config.toml
d_shared_expert = 128
hidden_act = "squared_relu"
router_score = "sigmoid"
init_std_router = 0.0167
norm = "rmsnorm"
norm_eps = 1e-05
qk_norm = true
attn_scale = 0.13
parallel_block = false
init_std_qkv = 0.0339
init_std_up = 0.0486
optimizer = "soap_variant"
Below are experts of layer 3 (counted from 0) of a mixture-of-experts language model. Rows are named router (the router's row for the expert), down (a neuron's output weights, with its number) and show model dimensions 96-127. Each number is 200 + 40 x the weight over its row's rms, rounded and kept within 0 to 999.
Before each expert's rows: a language model's description of what the expert responds to. This comes from a sample of Wikipedia text that the model never trained on.

# expert 9
What it handles: Closing parentheses. Closing parentheses and brackets ending numbers, years or ranks in tables and lists, as in (66), (1994), aged 71), also quote marks.
router,287,218,285,205,246,268,156,206,168,215,203,260,149,189,189,175,258,128,180,212,156,200,167,151,231,186,192,122,195,226,209,271
down0,216,205,232,234,190,223,190,165,198,219,220,156,248,211,245,164,155,152,219,184,207,220,234,149,166,169,250,195,193,245,211,218
down1,206,219,217,188,238,287,280,125,199,270,198,170,179,194,257,99,182,186,204,216,210,221,194,124,215,178,209,200,176,55,229,208
down2,179,130,189,184,184,236,245,172,171,199,135,196,174,188,201,242,183,269,162,233,179,245,199,243,226,223,256,199,259,147,170,169
down3,153,160,240,228,147,213,129,104,191,279,190,277,204,199,219,157,204,177,249,198,275,242,161,202,221,202,262,235,245,185,209,119
down4,187,188,177,188,187,208,265,294,192,222,160,182,184,211,199,195,173,180,183,196,108,201,215,144,177,229,230,239,226,223,214,162
down5,164,199,172,88,160,264,197,263,170,152,250,162,194,244,197,176,270,333,220,185,230,162,228,203,198,202,205,213,170,133,169,157
down6,167,196,208,129,211,174,211,277,142,233,173,213,294,205,185,192,198,153,208,227,172,216,199,108,186,165,211,200,240,218,240,164
down7,158,210,248,169,210,232,168,263,182,253,181,201,159,245,248,183,206,226,183,243,174,134,219,213,142,232,182,141,261,188,211,246
down8,133,251,212,192,227,124,183,233,177,195,229,196,152,187,261,204,277,192,142,210,204,156,178,211,234,204,216,215,220,256,183,218
down9,273,180,248,196,217,164,236,186,291,184,148,188,232,244,249,231,205,181,231,188,152,197,86,191,210,227,212,124,220,205,230,160
down10,152,145,136,170,224,211,235,126,223,164,177,309,207,216,234,240,232,171,234,224,185,219,167,326,195,134,162,171,201,210,251,152
down11,205,158,207,161,118,173,256,137,211,174,233,167,170,170,168,188,171,256,194,200,192,196,217,202,215,222,180,194,181,162,215,233
down12,162,121,159,125,186,180,158,232,127,206,152,179,202,198,147,214,164,195,197,185,126,155,191,211,188,195,264,267,167,228,177,174
down13,177,203,161,155,175,298,296,133,239,136,234,166,194,183,146,215,127,215,188,230,181,222,245,210,118,172,216,282,214,214,194,231
down14,144,237,181,218,221,220,225,193,184,198,157,258,142,232,168,258,244,181,202,191,198,127,216,161,180,228,185,190,180,182,239,250

# expert 44
What it handles: Single consonants and ig. Word-initial single consonants c, p, t, C, P, T and pieces ig, ang, ult inside words, as in Strat-ig-raphy, agric-ult-ure, d-ang-erous.
router,223,247,205,237,220,203,213,255,223,137,157,237,121,184,247,168,160,210,218,133,136,183,182,132,237,198,222,176,153,240,184,244
down1,173,151,192,267,194,227,176,157,200,251,213,198,167,189,207,253,228,146,240,272,178,193,188,207,252,210,252,164,218,191,164,133
down2,237,236,158,248,212,173,209,208,192,207,137,205,265,116,189,206,227,183,219,216,132,197,244,179,257,153,236,226,164,189,221,207
down3,284,191,97,233,181,170,187,160,262,168,211,212,226,216,251,191,139,171,207,195,259,153,166,224,223,233,175,220,219,186,217,191
down4,203,261,203,194,265,251,202,142,201,171,113,243,224,163,186,145,125,169,225,241,184,219,275,213,165,219,243,198,226,105,244,230
down5,137,167,174,118,173,267,261,247,225,189,172,215,188,206,193,232,82,196,143,213,151,253,209,169,234,138,138,161,202,195,163,225
down6,297,164,185,201,184,203,228,217,175,123,129,217,178,241,249,173,206,174,244,198,251,186,183,201,252,137,158,219,180,226,192,271
down7,184,177,253,217,161,141,165,166,177,148,188,182,196,188,224,202,183,293,160,194,233,216,198,137,182,161,191,218,229,172,187,166
down8,302,181,170,249,208,219,264,238,207,229,258,275,211,250,230,188,231,114,199,213,224,181,237,204,188,221,156,203,221,192,231,208
down9,204,159,147,252,219,221,245,144,228,230,254,194,212,206,180,218,173,112,225,191,180,217,196,183,254,210,216,200,133,185,176,281
down10,167,183,245,164,249,200,216,184,268,245,264,191,126,221,193,251,218,149,248,128,168,218,223,145,162,199,217,218,176,185,187,177
down11,196,209,176,175,266,226,125,200,223,178,181,194,182,192,259,211,205,216,159,197,233,140,200,163,227,217,202,182,200,203,175,262
down12,104,115,170,167,187,181,180,183,212,113,197,216,193,187,238,167,214,236,148,189,182,186,196,197,262,201,158,225,206,169,155,172
down13,155,198,184,253,200,186,196,176,208,236,133,187,218,215,173,222,134,259,282,215,204,153,176,227,212,241,115,167,268,226,226,212
down14,204,187,180,186,212,167,170,219,248,128,179,194,241,159,219,120,141,196,159,178,230,217,204,218,190,199,187,228,196,242,177,225
down15,192,217,200,174,196,144,178,161,176,238,145,227,161,315,204,178,183,233,167,196,189,205,258,114,141,212,254,196,295,207,187,218

# expert 18
What it handles: Mid-word syllables, coordinates. Short inner word pieces after a capital initial, such as G-ap, H-ud-son, prej-ud-ice, plus degree and minute marks in coordinates and election table pipes.
router,291,148,189,264,189,234,237,261,218,192,175,267,220,190,150,154,182,191,166,259,166,285,191,208,237,193,186,221,214,210,222,261
down0,132,219,262,243,224,168,186,184,236,209,194,173,249,160,179,186,206,164,171,173,153,166,288,253,245,244,240,204,261,152,220,155
down1,264,235,240,164,210,84,161,187,205,155,193,185,198,239,204,202,205,190,261,202,204,154,225,231,164,180,241,195,197,200,182,91
down2,232,196,252,282,140,180,229,247,190,248,253,262,215,219,162,196,170,244,213,217,236,164,210,184,242,249,229,191,151,118,233,249
down3,205,199,201,203,199,174,131,206,227,230,197,201,144,221,158,197,236,166,301,211,230,233,197,187,220,249,197,200,207,207,202,193
down4,186,255,177,192,171,233,123,196,181,166,173,158,172,173,184,155,229,230,210,170,195,276,243,288,180,196,232,303,221,185,184,231
down5,230,177,234,146,219,205,129,189,224,206,201,155,203,230,226,198,160,306,169,84,194,190,152,196,197,220,154,193,189,284,305,194
down6,214,185,228,134,171,251,214,254,198,249,249,199,188,158,181,216,239,191,238,238,152,254,144,162,243,173,207,233,208,288,211,182
down7,259,158,164,269,271,233,108,178,207,201,197,179,154,178,141,233,188,236,199,204,178,218,235,136,209,248,287,194,231,181,186,214
down8,202,215,166,158,287,200,225,209,227,144,125,143,220,242,250,195,168,184,189,250,166,240,216,229,198,187,227,196,212,205,244,148
down9,234,231,246,211,164,170,204,187,228,212,169,261,228,171,278,197,202,210,161,231,197,224,229,220,128,237,124,213,238,94,204,205
down10,216,267,143,235,190,202,147,152,202,185,199,215,193,198,176,213,180,105,164,194,186,246,220,219,164,235,228,239,170,326,149,199
down11,205,162,126,171,236,146,184,235,203,200,150,169,221,238,216,190,223,190,302,183,186,184,155,195,207,255,211,179,245,214,237,234
down12,224,171,202,149,183,199,214,149,146,165,142,214,233,186,211,309,185,152,267,230,168,167,117,219,197,145,211,216,213,180,181,207
down13,189,219,218,191,208,215,167,180,200,169,206,141,166,190,144,223,220,226,188,206,127,147,260,195,194,194,219,277,219,118,267,255
down14,235,250,123,228,149,185,183,235,225,220,217,140,131,194,236,223,180,212,144,143,210,257,192,195,213,133,162,185,113,224,236,248

# expert 1
What it handles: Consonant-initial word pieces. Single capital or lowercase letters and short pieces starting words or names, such as G, C, H, m, plus mid-word ic, ec, ch.
router,247,230,305,221,218,209,147,195,231,257,221,223,138,150,170,123,187,168,196,192,235,237,209,195,237,226,202,226,135,274,188,233
down1,198,145,265,133,189,198,274,216,213,246,219,124,225,291,232,196,252,239,218,211,246,224,225,162,210,215,223,162,245,226,168,266
down2,210,243,211,237,223,216,111,225,206,201,105,182,240,233,267,207,252,216,247,200,214,191,270,240,244,177,297,205,233,177,266,185
down3,157,249,250,142,179,230,257,199,193,141,280,158,253,196,174,252,202,250,190,216,195,277,140,118,221,209,210,221,264,259,261,176
down4,188,217,178,220,207,205,147,207,283,219,217,169,232,205,181,150,199,235,227,241,174,203,256,234,242,153,204,218,227,243,125,187
down5,190,185,121,195,166,262,119,225,191,228,186,215,193,181,249,250,201,223,193,224,200,229,214,205,153,195,168,134,199,217,271,196
down6,181,225,218,194,196,198,178,108,184,202,285,205,156,127,185,269,270,153,198,141,245,190,208,218,88,165,198,157,234,232,152,201
down7,203,197,246,171,218,152,218,233,248,272,207,226,177,185,210,244,232,183,193,178,200,156,153,201,262,239,233,249,284,198,206,187
down8,173,228,286,210,167,235,170,171,197,163,188,153,234,217,234,171,171,267,157,257,193,178,212,225,212,210,169,250,258,122,177,228
down9,167,149,181,217,260,191,207,199,188,158,145,210,172,257,205,130,177,213,212,233,194,217,233,172,133,185,166,239,185,265,128,233
down10,202,208,111,184,235,172,167,243,193,174,202,220,229,230,239,164,202,153,152,154,176,206,215,210,102,204,260,161,216,175,201,183
down11,179,153,179,218,182,134,240,251,193,181,240,261,223,213,144,241,120,197,244,222,217,217,186,196,263,238,170,282,166,206,231,243
down12,172,179,184,216,265,207,190,220,182,172,202,177,163,238,264,144,234,152,197,217,187,134,223,247,215,143,247,111,295,222,212,261
down13,242,201,236,226,112,166,203,228,161,187,244,116,174,191,274,239,197,183,186,196,154,287,173,289,253,168,179,202,198,213,239,198
down14,214,178,183,249,181,210,201,181,261,284,239,182,171,217,219,119,237,191,242,153,132,220,168,222,265,109,210,222,156,182,191,188
down15,215,200,172,253,178,177,152,222,245,241,173,183,189,230,173,147,183,176,247,152,210,225,162,161,192,173,225,268,191,284,198,247

# expert 22
What it handles: Line breaks in infoboxes. Line breaks ending infobox or list lines and headers, such as after Medal record, Scientific classification, Kingdom: Animalia, table rows.
router,233,223,243,221,266,189,176,196,319,171,202,185,140,178,182,151,231,229,154,268,132,208,200,162,207,182,200,190,173,211,208,202
down0,158,241,167,196,207,235,164,190,272,207,246,193,206,158,200,220,201,191,228,246,216,134,177,249,227,237,209,207,262,99,163,183
down1,163,215,217,212,190,219,219,202,277,159,179,183,202,249,174,214,179,238,223,245,191,233,251,195,206,100,164,237,126,151,241,200
down2,218,191,211,155,261,147,156,158,224,201,229,178,206,167,187,227,185,139,174,154,199,167,184,195,235,171,215,249,218,139,165,205
down3,213,143,212,236,187,215,147,173,193,151,223,215,178,214,211,208,208,216,200,245,167,225,219,236,159,255,290,161,211,196,221,186
down4,186,150,115,216,241,183,211,205,223,202,197,256,179,203,154,213,164,229,112,173,231,188,193,197,226,214,205,195,189,198,244,224
down5,195,113,203,158,225,260,145,224,256,189,174,184,211,169,184,239,171,170,176,140,252,182,167,184,137,220,195,214,206,241,289,264
down6,139,200,154,183,211,275,244,203,184,210,197,190,176,172,192,201,167,192,162,214,170,233,155,200,197,182,203,193,220,257,183,254
down7,210,184,193,147,209,193,171,289,232,194,140,144,235,242,263,142,244,208,198,234,159,171,184,182,118,304,219,205,254,189,176,181
down8,256,235,165,234,208,164,163,197,182,150,184,141,203,195,172,224,274,227,221,200,221,207,195,206,198,227,135,186,212,154,225,197
down9,237,121,121,125,231,240,179,211,220,179,206,147,138,187,180,245,173,231,128,176,205,144,171,232,134,156,180,136,144,146,204,164
down10,246,225,154,157,187,192,201,223,166,248,240,203,189,165,178,230,257,239,162,252,260,249,238,213,196,253,169,257,203,154,227,177
down11,144,197,275,153,225,175,253,179,178,179,186,187,216,204,217,243,169,223,184,240,205,283,206,141,262,221,184,193,197,236,135,208
down12,271,222,158,273,188,177,186,236,250,179,214,172,180,178,179,205,204,214,142,183,208,224,222,207,213,175,146,172,175,113,242,203
down13,121,210,181,199,245,212,217,271,214,150,114,193,217,275,185,151,214,174,190,180,183,201,202,210,88,222,187,187,208,248,218,225
down14,216,210,190,154,232,243,236,175,212,157,188,219,178,181,217,154,189,185,222,146,288,219,156,221,212,148,129,250,200,224,251,247

# expert 15
What it handles: Years in dates. Year numbers or year prefixes after a month, day or "in", in tables, career records and biographies, such as 2015, 198, 193.
router,301,203,223,190,249,207,200,220,176,254,303,207,201,143,161,160,200,150,230,162,217,216,230,128,204,112,196,170,150,222,144,223
down0,211,123,258,211,206,178,232,185,248,196,237,223,227,186,218,174,178,211,183,269,156,212,214,146,196,196,167,163,272,133,159,104
down1,213,242,152,238,244,169,215,218,285,233,215,165,199,185,244,179,255,243,175,217,253,205,218,227,232,213,201,227,166,142,234,186
down2,234,183,232,118,204,192,196,221,206,225,225,196,232,252,159,147,236,205,241,241,246,194,252,158,182,207,326,157,287,198,248,210
down3,189,218,226,157,254,144,284,185,143,194,178,170,221,229,235,199,186,222,233,209,179,198,167,187,239,277,197,216,179,222,194,195
down4,225,190,127,167,219,156,216,278,163,191,222,248,235,242,240,307,175,223,167,147,131,203,235,242,205,188,238,237,174,254,237,213
down5,227,140,207,195,215,229,195,220,140,179,102,253,239,184,183,242,141,189,161,271,172,191,238,183,267,219,216,106,173,111,204,195
down6,186,199,130,247,181,113,218,289,206,232,232,139,215,199,137,148,198,237,197,219,181,196,121,228,133,210,158,150,154,194,148,193
down7,176,193,210,246,246,303,211,139,224,195,128,234,242,194,190,143,124,240,130,234,219,166,230,177,206,197,189,173,267,259,204,178
down8,266,169,219,239,224,151,167,219,189,291,158,210,236,237,215,196,143,263,181,152,148,137,149,211,132,233,186,151,221,204,167,193
down9,190,247,277,152,181,178,279,263,206,175,240,200,213,273,186,188,184,201,209,183,245,265,251,98,164,158,244,206,177,215,206,194
down10,225,256,189,307,181,197,172,237,254,179,173,214,173,183,149,192,175,225,147,248,178,249,209,210,204,233,179,213,210,177,181,252
down11,177,161,150,291,186,161,186,233,242,205,210,151,124,137,245,222,230,147,244,163,159,211,176,199,249,228,128,231,191,202,202,172
down12,168,185,198,175,196,222,197,246,199,244,193,231,204,207,208,195,180,185,277,251,221,177,221,194,175,232,96,212,205,177,194,253
down13,126,183,175,150,220,212,241,267,207,175,209,205,133,146,225,234,129,196,134,210,140,127,122,254,145,158,197,220,219,217,250,251
down14,199,211,222,254,192,202,224,230,207,166,246,192,190,163,162,204,229,262,160,199,217,180,168,201,153,232,181,158,221,187,177,184

# expert 40
What it handles: Closing punctuation and colons. Closing brackets, colons and line breaks ending headings or title parts: Asia: A History, unit brackets like mi), heading lines.
router,220,247,224,260,242,287,209,212,154,133,206,263,178,175,167,199,201,120,168,198,132,233,162,130,197,183,235,159,190,263,198,227
down1,170,163,242,180,220,247,139,163,175,216,216,236,166,167,248,193,241,178,181,175,168,154,163,237,176,161,115,227,270,220,185,237
down2,95,180,200,230,199,247,183,163,245,210,146,201,216,248,204,258,171,219,146,164,150,185,143,189,198,178,242,135,232,104,150,187
down3,113,145,146,169,199,164,226,125,179,218,216,157,116,284,101,222,220,172,155,222,244,134,179,275,214,152,211,229,254,202,185,207
down4,130,199,223,182,188,206,238,179,128,227,228,232,192,256,185,277,154,260,235,197,233,194,260,244,210,237,214,210,119,228,240,257
down5,202,208,220,215,282,229,201,191,177,231,157,194,192,157,204,146,205,120,246,193,202,278,234,199,200,199,135,180,149,207,212,167
down6,196,188,173,166,179,189,235,168,181,215,227,190,164,214,245,180,195,179,231,135,206,221,240,138,168,232,140,209,182,208,186,144
down7,154,254,142,210,278,170,192,225,157,269,81,201,212,213,202,214,234,143,209,220,201,163,150,233,200,167,142,166,225,179,112,150
down8,202,244,187,234,220,238,209,158,211,148,236,156,162,182,141,187,148,101,210,186,204,179,144,216,184,265,200,232,192,182,265,149
down9,222,217,188,127,192,203,257,199,189,232,160,232,202,173,171,186,159,197,241,241,297,227,214,165,202,153,164,173,239,163,211,201
down10,177,186,207,132,159,290,262,221,203,242,219,201,209,243,210,210,167,103,137,268,224,127,196,183,153,205,186,240,190,200,143,196
down11,169,177,130,202,187,169,145,176,220,168,181,259,210,223,170,156,212,196,223,190,200,232,161,264,163,175,196,206,186,211,196,248
down12,139,204,201,268,241,178,180,111,218,200,168,207,197,166,208,205,240,125,163,139,157,218,194,150,193,238,220,246,177,294,244,216
down13,219,179,111,161,197,211,236,180,191,206,201,170,132,208,119,169,201,199,158,207,150,185,189,126,194,173,215,158,120,222,117,226
down14,261,180,254,137,173,229,198,204,242,203,307,191,185,156,152,199,265,192,262,189,224,185,204,130,124,173,182,94,221,214,227,244
down15,212,199,185,217,199,144,190,200,235,176,186,194,151,235,221,220,210,228,266,169,276,193,249,285,269,146,266,149,156,143,167,226

# expert 41
What it handles: Infobox and table separators. Colons after infobox field labels and pipe cells in tables, such as Intercommunality:, Added to NRHP:, Born:, Coordinates:, Time of possession |.
router,266,182,256,219,204,242,153,254,210,205,274,192,150,190,166,191,181,218,118,207,132,216,207,177,249,182,218,157,134,247,269,174
down0,172,191,161,202,196,182,194,190,211,222,234,238,178,148,223,221,182,162,228,260,187,196,126,197,153,187,225,155,186,234,261,193
down1,165,234,261,241,192,166,158,183,197,188,166,200,225,258,262,171,158,246,165,232,142,234,228,218,150,198,235,125,242,167,286,163
down2,229,212,290,232,227,237,172,134,143,158,265,205,125,188,223,207,168,236,210,220,177,253,221,186,207,164,185,220,208,223,167,224
down3,253,158,178,215,141,160,191,222,233,171,173,219,225,175,211,258,144,155,172,216,178,183,204,238,164,221,237,220,205,251,275,237
down4,214,175,197,187,215,196,175,105,282,251,182,236,261,181,256,196,213,150,175,138,210,219,202,185,241,194,173,221,194,199,197,181
down5,171,246,164,203,106,246,222,177,235,204,163,156,150,213,110,205,181,253,162,234,151,205,203,246,166,235,225,134,204,151,230,178
down6,197,255,231,181,215,200,165,184,227,176,165,223,234,193,224,198,178,217,192,258,259,179,185,195,138,218,171,220,229,215,177,187
down7,244,218,241,109,167,290,176,204,225,241,154,187,276,219,270,173,270,176,72,223,171,230,134,208,155,95,114,139,222,148,105,195
down8,201,207,331,163,136,128,172,227,177,169,190,188,241,223,267,198,231,152,233,207,207,198,234,220,215,188,199,150,142,118,186,215
down9,161,219,199,157,223,209,255,176,212,165,264,219,246,210,143,157,215,240,165,225,177,185,157,146,138,207,204,236,247,225,162,182
down10,213,208,184,131,180,232,123,266,162,160,235,204,228,154,205,264,177,214,200,190,251,183,128,231,122,162,203,135,265,183,173,217
down11,198,207,124,264,158,191,236,178,136,220,232,182,195,221,222,165,257,209,219,182,188,164,232,285,200,225,264,234,244,242,235,204
down12,233,207,159,182,225,157,202,218,170,166,220,228,203,245,224,218,159,155,215,237,254,235,172,95,225,205,170,218,167,152,147,150
down13,194,168,171,290,218,210,235,233,223,249,192,209,178,209,254,219,163,267,138,216,268,158,204,219,218,230,205,264,171,207,191,211
down14,236,187,164,120,189,113,215,130,242,234,282,212,180,148,170,202,197,205,201,183,228,215,196,199,276,204,187,184,226,218,228,165

# expert 56
What it handles: Al, as, on, m pieces. Mid-word pieces al, as, on, m, an, am, often in names and foreign words, as in Tar-as-ov, Magd-al-ene, Rosenth-al, di-as-pora.
router,163,243,219,252,212,233,246,165,225,160,224,213,147,176,188,171,191,141,170,164,201,169,194,211,187,170,155,221,183,276,227,193
down0,266,171,189,206,211,216,207,200,202,162,149,251,190,194,124,214,167,204,225,217,185,213,237,160,259,215,192,217,162,153,211,133
down1,215,139,153,195,175,272,215,236,142,194,181,201,238,157,245,144,119,216,166,207,139,244,245,187,287,158,241,191,212,257,183,228
down2,207,194,246,187,254,177,214,258,164,270,189,161,248,227,163,276,212,177,206,259,163,165,152,205,168,166,124,208,179,221,244,138
down3,225,125,152,204,188,155,212,180,193,217,176,209,194,202,151,234,191,281,208,189,158,306,213,267,180,198,179,147,261,177,189,100
down4,155,175,190,156,150,250,266,194,273,239,205,183,184,217,193,244,144,144,225,152,216,232,211,148,155,262,232,195,219,201,244,230
down5,193,203,236,267,201,159,145,207,144,207,279,217,105,152,161,181,170,218,245,207,189,185,172,189,225,220,188,182,173,168,187,231
down6,271,224,251,261,199,174,149,112,215,232,173,198,161,229,227,180,220,138,279,201,162,194,210,202,185,207,203,180,170,209,251,212
down7,167,134,66,201,271,193,223,125,237,238,186,165,224,190,239,220,190,177,242,217,93,117,200,242,177,230,196,195,191,165,190,210
down8,230,238,249,242,195,135,239,238,159,154,249,159,185,223,158,212,201,203,150,184,189,162,213,191,167,237,196,206,209,221,199,162
down9,241,103,194,213,241,104,260,162,172,143,149,202,181,247,203,245,165,215,203,248,160,277,213,151,120,153,204,243,195,252,181,173
down10,245,214,202,261,205,206,240,90,164,180,223,192,153,201,185,213,199,193,225,231,195,223,190,232,267,263,202,161,217,263,196,187
down11,212,211,150,244,214,128,163,209,180,188,189,79,81,156,193,241,265,189,219,183,158,187,243,84,162,185,181,189,143,175,194,252
down12,218,168,202,155,206,126,268,246,158,197,170,154,260,193,202,172,169,265,240,184,202,229,179,192,237,272,175,180,188,178,156,212
down13,197,150,189,194,230,215,127,211,203,204,186,199,223,251,209,160,252,179,153,249,140,211,237,225,119,225,221,237,205,143,216,261
down14,188,219,199,221,264,144,174,250,220,166,230,141,164,190,155,256,191,251,149,159,203,178,191,172,241,230,197,173,142,161,231,142

# expert 31
What it handles: Table cell separators. The pipe character | separating cells in Wikipedia tables of results, votes and discographies, plus some semicolons ending number pieces.
router,257,203,229,306,188,290,217,183,182,163,239,195,158,188,165,152,231,109,132,235,140,249,214,89,262,209,133,145,242,178,197,233
down0,132,254,219,240,189,237,235,169,184,251,214,204,198,244,224,142,200,189,137,196,132,211,147,193,190,246,172,222,153,175,177,217
down1,198,117,177,199,230,216,189,157,147,217,194,263,143,273,227,178,204,144,93,273,163,239,190,202,203,146,148,192,197,190,242,170
down2,200,134,192,202,220,215,237,183,263,243,210,204,206,204,266,211,219,165,225,240,164,236,249,221,232,209,196,123,241,204,225,182
down3,235,208,213,188,211,258,247,198,221,201,149,256,201,194,148,176,138,194,165,164,224,195,187,149,149,212,217,231,139,175,212,151
down4,264,207,184,161,208,162,285,219,183,241,174,188,219,224,207,229,92,212,237,135,199,184,240,167,228,187,229,156,191,160,182,139
down5,222,168,186,225,207,227,233,257,196,192,174,208,176,191,212,181,271,263,197,187,106,198,190,218,138,202,211,277,238,217,171,177
down6,215,199,145,233,150,134,295,279,186,222,195,148,185,289,196,243,289,226,177,176,220,180,205,240,170,174,187,222,241,209,273,237
down7,274,241,235,135,169,216,247,210,221,233,152,223,142,242,155,212,153,224,203,189,211,142,100,229,202,219,246,161,130,218,166,218
down8,133,159,313,214,162,195,198,149,209,211,127,217,215,269,146,284,208,120,198,180,266,152,217,201,152,158,253,214,250,178,250,221
down9,207,199,151,160,194,258,215,150,185,221,180,287,192,250,170,205,153,198,177,208,227,156,191,142,225,171,238,234,272,233,218,169
down10,116,244,166,138,179,216,126,197,211,210,211,199,126,267,166,174,170,142,207,237,278,148,224,266,251,232,247,158,186,215,206,261
down11,137,154,221,180,150,175,186,163,156,258,227,206,219,259,205,171,310,133,251,201,234,234,187,152,218,243,153,204,171,174,143,163
down12,156,210,149,163,262,201,245,265,195,221,205,231,177,201,173,173,240,203,225,133,212,227,210,237,231,214,178,231,258,238,194,143
down13,145,219,133,200,220,242,166,258,199,234,184,190,243,171,164,221,186,170,248,185,223,184,139,152,200,172,253,215,254,173,267,149
down14,131,272,262,161,219,193,209,243,253,165,186,181,159,137,230,199,239,221,230,199,203,205,145,151,229,201,191,159,248,294,244,184

# expert 19
What it handles: B/P/St word starts. Word-initial pieces B, P, D, St, b, p, Ph, Sp beginning names and words, plus inner ph in scientific words like Macrophages.
router,218,196,279,277,245,219,172,269,239,143,220,184,146,146,158,210,181,133,189,165,185,211,253,145,217,224,182,173,112,216,226,230
down1,193,177,206,218,234,237,166,198,231,217,176,156,193,196,159,184,273,132,228,217,144,217,186,286,139,264,223,250,248,151,197,145
down2,188,202,282,152,275,232,201,216,182,147,225,196,176,185,193,203,171,214,202,240,275,180,190,149,134,252,156,250,189,220,222,189
down3,209,207,184,133,230,188,195,162,201,136,229,188,183,319,225,192,145,179,239,164,216,159,147,234,268,172,171,172,147,185,136,184
down4,175,230,287,297,196,133,215,161,190,156,177,221,123,183,191,198,173,225,249,230,269,192,257,183,109,231,133,250,238,242,170,173
down5,215,261,212,193,161,167,171,154,249,249,201,198,206,170,205,214,180,190,184,208,150,200,123,234,163,231,157,248,180,182,131,169
down6,169,195,124,154,185,232,206,186,144,259,224,168,179,106,207,202,114,178,208,227,167,212,138,215,193,251,171,207,157,192,166,219
down7,216,154,172,182,127,283,174,174,167,158,172,224,206,149,206,210,185,222,251,166,204,230,168,243,165,186,221,171,205,222,162,175
down8,198,144,160,175,263,204,216,215,129,195,223,205,189,223,194,177,234,244,305,232,238,195,216,172,293,111,214,160,214,234,228,198
down9,220,204,230,159,202,166,158,223,171,227,233,220,182,211,275,199,204,178,238,173,189,95,245,155,201,164,238,180,270,214,197,220
down10,202,239,211,170,278,191,249,230,145,163,233,118,206,173,209,149,194,216,146,163,164,241,161,232,185,226,120,264,230,150,202,165
down11,192,177,261,193,186,223,160,210,91,158,225,173,177,192,180,158,195,224,160,133,263,149,249,162,106,251,201,166,165,254,210,97
down12,155,236,160,106,225,185,208,191,241,249,185,252,252,111,109,236,259,192,184,170,185,218,181,100,169,160,211,175,205,281,211,257
down13,206,208,135,200,189,240,158,222,180,231,201,229,208,188,202,270,184,157,225,132,201,228,219,97,162,266,171,226,291,229,232,253
down14,239,189,257,276,273,177,184,208,292,279,166,186,139,247,221,172,167,182,202,151,186,213,221,189,151,150,272,196,240,115,205,213
down15,225,128,210,145,251,193,229,232,270,194,205,198,239,211,264,217,194,143,182,127,170,219,193,253,248,171,179,215,187,199,168,190

# expert 8
What it handles: Superlative and ass endings. Word pieces est, ass, ant and the words all, most, high, main, best, as in ProQu-est, surp-ass-ed, Best Editing, High School.
router,222,236,253,242,250,223,179,175,174,221,241,204,194,200,157,203,183,156,148,162,180,241,210,147,180,203,139,187,224,239,180,194
down0,116,219,197,180,239,201,235,221,216,211,149,150,257,222,204,151,188,226,150,198,255,221,240,174,170,164,174,209,180,147,269,172
down1,147,159,152,215,209,145,247,160,228,239,216,194,195,200,177,243,167,193,192,164,207,152,194,185,205,228,219,242,157,225,211,210
down2,250,209,245,180,176,200,207,182,180,217,240,175,277,211,257,213,205,132,237,258,226,263,198,187,169,145,295,150,204,275,117,143
down3,168,203,148,133,126,217,208,203,240,196,253,232,245,139,184,168,137,169,230,213,157,188,199,226,162,293,129,363,159,186,188,168
down4,164,243,212,155,202,153,227,210,271,240,158,231,253,183,173,185,201,217,167,215,175,102,284,165,164,181,187,250,240,195,271,197
down5,250,249,193,201,143,194,233,165,208,150,196,266,250,204,176,291,136,209,197,171,200,141,299,200,157,196,207,146,205,167,271,281
down6,163,184,269,227,207,193,254,220,139,218,168,269,170,185,224,243,197,136,213,192,167,249,257,199,215,152,200,213,232,254,232,205
down7,151,170,219,209,156,172,172,127,206,153,205,201,163,167,183,214,218,265,243,121,119,223,154,219,149,315,213,211,175,128,221,255
down8,208,124,220,198,208,212,232,130,203,296,207,166,185,122,252,253,217,161,229,246,166,139,184,165,141,221,194,227,116,229,217,212
down9,177,218,272,167,198,175,245,164,124,216,277,204,222,204,197,205,141,252,239,256,187,151,238,221,223,176,232,212,203,149,221,179
down10,193,206,217,176,212,191,181,240,123,176,158,208,203,149,180,245,192,215,246,156,235,127,239,242,244,137,248,230,206,199,242,146
down11,194,153,106,148,184,242,225,211,163,180,154,168,251,168,173,117,169,273,231,156,167,250,143,159,293,158,213,231,199,230,186,212
down12,146,215,172,199,176,219,168,192,224,289,246,171,131,137,65,226,208,227,216,141,225,233,200,273,132,197,239,171,170,205,144,228
down13,167,250,240,227,301,184,177,228,202,172,230,236,181,240,173,194,216,196,241,207,166,186,204,238,161,199,150,167,174,200,122,294
down14,253,197,177,281,236,185,238,230,141,259,186,150,151,212,149,254,215,170,201,198,189,237,120,224,178,213,192,193,231,153,209,184